Experts of a small language model: width 192, a softmax router.
Below are experts of layer 3 (counted from 0) of a mixture-of-experts language model. Rows are named router (the router's row for the expert), down (a neuron's output weights, with its number) and show model dimensions 0-191. Each number is 50 + 15 x the weight over its row's rms, rounded and kept within 0 to 99.
After each expert's rows: "raises" lists some tokens whose logits its average output raises strongly, later layers aside. This comes from a sample of Wikipedia text that the model never trained on.

# expert 115
router:49 68 58 41 38 33 33 34 40 36 28 42 75 66 55 50 64 34 74 35 74 32 39 55 40 54 48 61 54 28 35 66 57 28 53 41 33 31 46 36 42 22 52 58 52 27 31 56 33 53 60 59 60 42 69 46 47 55 25 71 29 59 61 29 50 52 24 57 48 46 63 77 30 65 38 46 61 45 26 35 57 60 62 65 34 36 60 37 52 43 58 56 49 33 57 44 53 56 66 24 69 49 34 76 60 33 57 59 49 44 23 53 39 41 39 30 71 27 71 43 42 75 29 64 82 57 44 73 49 33 53 42 68 57 43 33 38 51 36 36 87 54 41 48 61 60 34 57 64 73 43 49 57 54 62 25 74 38 35 70 74 61 62 34 68 33 44 53 60 58 67 33 38 58 66 67 77 57 21 37 59 24 65 76 44 71 43 18 27 26 42 35
down0:46 46 48 40 49 36 38 69 54 67 30 44 53 20 63 48 27 40 47 57 48 45 17 38 42 58 18 78 45 36 54 44 60 76 24 45 51 55 49 77 79 61 56 69 65 48 42 67 69 68 45 31 61 75 56 63 69 64 49 73 47 40 52 62 75 59 73 50 40 48 76 14 52 47 43 43 34 59 49 20 46 58 47 35 66 68 65 41 65 48 67 67 31 67 44 50 28 62 42 51 56 38 39 61 58 73 17 67 41 40 37 41 59 61 44 70 36 48 18 47 64 37 48 76 53 55 37 39 62 45 69 69 81 30 35 77 40 74 68 76 30 56 44 39 28 55 64 78 41 43 48 53 27 56 27 72 51 44 44 51 50 54 94 59 59 58 56 41 62 47 54 48 49 51 57 60 32 49 41 66 46 60 58 57 53 90 36 71 60 51 42 45
raises: "org", "CA", "ent", "ort", "AR"

# expert 149
router:44 52 59 47 42 32 26 36 45 33 35 36 80 63 46 61 62 27 64 31 64 46 36 53 39 47 47 66 54 50 28 64 63 37 56 36 22 29 64 39 36 31 63 71 68 38 50 77 42 52 63 58 65 50 59 55 31 49 32 71 32 60 64 35 47 41 27 57 35 29 57 70 28 68 33 47 54 50 39 36 52 78 42 67 23 33 55 35 54 35 71 73 33 25 58 36 63 51 47 38 69 32 45 68 65 32 53 58 50 34 30 59 61 48 48 29 69 48 75 55 43 69 32 76 65 60 66 75 65 33 33 44 70 71 43 28 41 29 42 54 76 70 47 56 68 70 38 56 76 72 34 54 52 53 48 25 68 35 37 60 69 61 66 37 68 29 49 50 52 49 56 29 27 60 60 74 69 64 30 33 56 23 46 67 39 72 39 36 31 30 46 41
down0:48 71 45 40 62 23 47 55 54 64 32 64 55 29 14 75 72 41 59 48 67 47 37 54 61 41 40 62 31 55 16 39 62 55 63 43 99 48 69 47 44 53 36 16 55 49 29 46 51 16 72 26 61 46 37 58 31 37 37 49 36 47 52 22 49 50 58 71 62 64 62 37 32 62 34 59 52 55 61 54 47 30 52 40 52 71 51 44 45 59 45 86 32 30 53 37 86 46 28 40 44 67 44 46 47 30 56 59 57 64 40 70 64 41 51 62 56 60 50 64 50 28 35 67 40 65 48 34 50 39 47 61 59 76 73 37 44 58 67 68 47 24 62 54 68 63 49 47 51 55 40 39 72 46 73 24 86 45 64 64 76 60 27 60 51 36 43 68 45 74 57 33 58 25 41 54 63 48 68 55 60 57 81 35 59 42 29 71 49 32 57 42
raises: "ě", "ity", "cess "

# expert 77
router:45 80 67 40 29 44 41 22 56 35 33 45 61 55 52 51 60 40 45 22 77 31 42 39 45 43 50 88 34 59 38 49 61 40 74 56 35 30 78 35 19 46 51 72 62 27 68 53 34 81 42 53 60 25 77 46 49 47 50 44 35 58 59 35 62 29 34 61 50 51 91 55 32 68 46 41 39 57 28 60 70 62 56 50 35 32 55 25 53 31 61 62 35 45 52 44 49 56 69 44 75 40 56 59 77 51 78 73 38 51 46 56 49 31 34 34 74 25 61 69 36 53 47 57 52 72 43 68 61 39 50 47 51 89 52 43 55 53 14 46 75 54 60 81 78 58 40 48 62 66 28 40 52 37 43 39 67 49 36 80 46 55 58 43 48 39 43 59 38 47 51 43 47 41 50 81 52 66 46 46 41 43 41 55 48 58 44 16 41 35 38 24
down0:56 70 66 46 31 97 52 77 62 63 60 74 42 49 43 47 49 53 41 62 69 34 30 64 54 59 62 54 51 66 64 23 62 47 37 54 58 38 27 45 65 87 19 69 63 27 27 48 41 50 56 53 45 71 57 12 41 68 76 59 45 40 38 56 34 51 75 37 54 48 85 41 55 50 55 16 51 55 32 47 42 59 54 37 40 57 60 48 49 59 67 40 47 55 46 79 56 65 49 72 59 67 54 53 54 49 68 61 61 25 33 54 51 41 54 58 53 46 46 47 68 48 12 66 19 34 69 38 51 43 48 64 20 43 58 35 45 64 48 52 58 50 24 34 67 51 55 67 43 42 43 51 71 46 25 55 47 86 45 58 64 33 46 57 18 42 62 53 28 58 35 40 67 53 54 34 64 58 38 50 48 56 62 23 27 49 50 66 27 77 84 56
raises: "however", "though ", "although ", "respectively", "Conservation ", "Ltd"

# expert 86
router:49 45 83 22 25 47 47 42 62 49 47 44 80 82 46 67 46 39 82 35 52 36 35 36 45 45 49 63 44 40 29 46 85 60 56 23 40 48 46 40 19 45 76 70 54 32 50 56 55 68 62 42 49 35 61 39 09 41 41 58 40 61 59 41 60 61 51 47 38 23 77 69 45 76 39 32 46 61 44 51 43 62 64 47 47 62 60 40 58 43 67 69 52 45 49 50 70 29 42 44 60 37 61 60 48 44 52 64 57 53 27 63 57 33 54 21 64 35 62 75 54 68 27 69 79 68 71 72 69 29 55 52 59 60 40 49 29 42 46 47 58 42 25 55 74 62 52 35 48 58 50 40 47 40 50 47 66 23 47 79 57 89 62 18 48 44 44 37 37 47 51 47 22 63 49 72 52 49 50 34 39 37 71 61 50 59 52 13 13 45 52 42
down0:61 16 37 74 47 71 53 46 55 66 56 41 23 30 82 55 55 54 44 13 36 36 49 53 59 52 38 46 32 31 55 49 55 54 46 70 47 31 52 31 53 56 59 48 35 58 57 36 21 47 44 53 46 41 41 58 52 45 70 11 73 48 62 36 46 51 37 41 39 54 41 51 52 21 39 71 55 53 40 35 44 50 63 49 43 38 46 71 48 22 44 38 28 58 58 40 57 55 43 43 32 69 54 78 84 27 77 50 56 46 63 55 33 76 76 50 27 83 74 44 49 65 49 58 30 55 75 52 24 56 75 54 50 41 72 51 55 20 52 83 59 61 82 53 62 43 89 69 35 51 67 47 51 32 51 59 45 01 58 51 52 41 58 55 67 33 66 56 67 50 61 32 55 39 46 54 45 39 47 73 49 46 46 64 27 33 33 42 48 59 45 72
raises: "- ", "| ", "The ", "==", "===", "In "

# expert 95
router:30 35 47 19 46 42 26 39 53 53 22 35 65 55 41 61 44 45 85 43 62 53 52 57 29 47 53 80 50 45 30 60 56 34 29 37 24 32 59 37 47 17 50 83 63 34 51 69 71 51 56 41 51 63 43 48 29 40 35 64 36 66 72 41 47 37 26 52 51 49 62 74 29 63 42 75 56 40 36 51 60 81 29 54 40 31 52 35 73 48 55 81 48 43 45 46 40 47 62 54 57 36 37 59 88 25 50 36 50 66 24 68 58 69 62 34 49 54 79 48 22 63 68 61 50 53 67 67 56 36 48 41 80 62 61 36 48 37 50 54 52 67 58 73 47 76 39 48 67 57 42 35 51 34 40 41 52 32 37 66 58 65 68 29 49 29 39 33 42 42 41 19 42 80 50 70 84 51 25 37 63 32 57 59 47 77 47 51 42 42 46 44
down0:25 36 73 54 28 53 68 72 44 55 43 57 34 08 46 28 61 67 87 66 29 40 49 38 75 50 25 22 39 47 65 39 64 53 49 22 49 44 46 35 33 33 41 49 57 78 60 49 51 29 55 49 61 23 60 37 85 54 39 61 40 43 50 55 25 56 44 66 27 38 56 60 44 41 53 44 45 51 16 35 26 89 71 60 28 51 43 66 53 53 70 50 60 23 53 41 37 50 61 63 21 47 51 59 73 45 18 40 38 34 39 84 41 39 55 53 67 34 30 56 51 40 41 31 41 53 81 31 48 40 39 32 36 72 47 59 58 67 32 65 49 72 44 63 51 33 53 80 47 70 67 40 49 45 54 53 39 65 30 62 39 43 26 71 54 38 25 56 49 51 72 31 41 49 33 62 62 44 51 66 63 57 55 36 55 46 51 53 51 39 65 53
raises: "a ", "an ", "the ", "e", "\"", "a"

# expert 82
router:47 56 75 54 38 29 37 40 66 32 33 47 75 56 34 49 63 38 68 28 54 44 31 60 33 62 50 66 47 53 34 49 66 36 60 41 53 31 41 34 46 47 55 60 72 20 56 74 45 70 56 53 62 34 73 45 36 39 27 59 45 64 59 28 45 60 22 54 29 24 74 50 33 68 44 37 50 43 53 43 37 64 38 66 45 43 46 34 39 35 67 53 57 35 68 40 56 54 48 50 81 22 50 62 62 39 60 76 39 30 46 45 52 52 25 14 67 54 70 69 54 96 34 78 54 62 41 69 58 21 41 53 58 71 50 27 17 42 46 53 69 43 27 74 70 62 32 38 57 72 49 52 44 46 54 29 63 36 37 59 62 62 68 42 59 42 50 59 46 50 44 44 34 43 68 51 57 56 35 21 30 29 44 47 34 66 50 33 52 21 18 26
down0:13 22 49 50 68 39 53 64 64 25 64 50 46 48 27 58 33 50 70 53 28 63 49 49 48 51 68 43 23 34 40 47 46 41 43 46 71 34 62 52 53 14 55 58 53 49 47 29 40 35 54 79 92 51 70 64 46 77 65 48 51 69 68 36 30 76 58 37 54 56 46 67 47 34 61 35 49 80 61 53 54 65 53 39 70 63 42 43 67 79 54 47 52 45 73 50 50 26 48 56 61 80 59 59 55 62 59 43 51 33 44 70 69 44 57 57 55 29 44 41 43 81 66 39 82 46 38 46 35 73 53 40 34 40 19 68 52 55 74 51 65 98 59 47 53 50 37 47 74 28 47 38 47 60 55 22 63 60 33 72 48 42 43 50 40 24 62 47 64 20 38 46 37 54 64 55 57 20 76 62 47 50 29 57 32 63 48 51 31 38 51 54
raises: "ely ", "ish ", "ish", "yn", "ely", "it"

# expert 85
router:34 46 51 50 48 50 23 48 61 51 22 45 54 74 63 74 49 37 57 53 72 51 56 58 39 74 27 49 48 55 38 56 54 51 50 49 24 41 59 26 36 22 54 83 68 22 68 90 60 57 56 34 69 39 35 41 30 49 50 70 30 72 61 34 54 48 33 35 35 34 61 79 34 72 30 52 65 41 54 48 75 61 24 63 32 40 57 28 89 48 66 61 39 23 51 38 43 58 60 54 63 46 65 62 74 31 44 46 54 57 33 47 66 54 50 38 60 54 70 31 28 57 24 67 64 50 51 59 86 30 35 32 55 56 70 49 45 23 59 84 61 53 43 68 48 62 43 68 56 51 35 56 44 60 46 48 52 30 34 51 64 50 53 33 52 39 21 46 36 37 24 32 49 59 60 67 61 70 23 29 46 39 58 73 24 57 52 44 35 56 55 41
down0:35 50 31 34 62 41 54 64 56 35 49 33 62 51 47 38 89 39 49 44 56 65 47 43 42 40 51 66 57 36 65 52 26 36 62 46 57 49 67 44 28 55 54 48 30 16 29 59 38 61 55 26 48 60 55 45 28 43 87 42 50 31 48 45 53 79 62 63 55 71 65 44 46 59 51 47 52 40 42 32 30 38 30 60 29 33 63 63 41 54 57 53 32 49 54 37 57 36 34 46 37 47 21 57 13 08 54 46 74 17 23 49 52 46 45 69 68 68 72 58 91 59 54 40 27 50 58 63 49 33 47 58 76 65 61 49 54 29 49 36 36 38 41 65 64 57 42 56 66 56 48 42 77 61 46 21 47 78 36 68 84 17 31 64 48 36 38 33 50 54 16 57 53 46 42 61 41 79 62 54 54 51 47 55 78 60 36 68 64 49 44 64
raises: "and ", "(", "| ", "ran", "r", "in "

# expert 118
router:45 54 62 46 44 25 30 36 45 30 33 38 70 62 49 57 61 30 66 33 68 53 37 59 34 45 47 68 49 49 28 59 62 37 56 38 27 31 69 29 34 32 63 70 70 39 50 74 46 55 69 58 71 49 60 54 30 52 27 69 31 62 64 28 50 39 24 56 35 30 55 70 32 66 38 45 53 50 49 28 48 74 43 65 25 38 54 34 58 32 73 73 39 33 60 41 73 49 50 37 68 30 53 69 62 25 55 59 49 31 28 60 53 47 42 34 73 45 72 53 44 76 30 71 64 60 65 75 60 34 41 46 68 67 48 31 36 37 35 52 72 72 47 61 68 70 32 61 73 69 31 50 53 48 49 24 65 35 37 60 64 60 64 34 68 24 47 47 56 46 53 27 25 54 62 70 70 64 31 34 54 24 48 68 39 72 42 36 22 30 46 42
down0:45 68 59 70 42 45 51 58 43 27 67 53 45 70 57 66 67 53 47 57 39 69 36 43 59 62 60 64 58 60 87 50 79 44 35 52 44 29 68 49 56 58 50 59 70 46 51 61 14 42 27 35 21 47 62 28 52 57 29 60 34 54 65 55 39 40 54 81 50 76 12 60 45 56 42 38 47 40 15 53 51 36 57 53 43 96 31 59 51 44 55 92 53 59 35 56 58 49 41 48 58 52 65 51 67 48 46 55 29 71 29 50 55 56 51 64 22 72 37 52 19 33 73 49 65 61 54 48 62 45 66 54 71 36 40 40 51 35 61 31 53 63 52 49 61 32 43 32 21 41 37 41 24 41 74 29 43 68 25 42 30 38 49 40 55 47 32 66 36 48 33 32 40 34 31 71 66 29 62 84 39 33 44 38 64 57 64 60 54 28 36 42
raises: "income ", "eting ", "ë"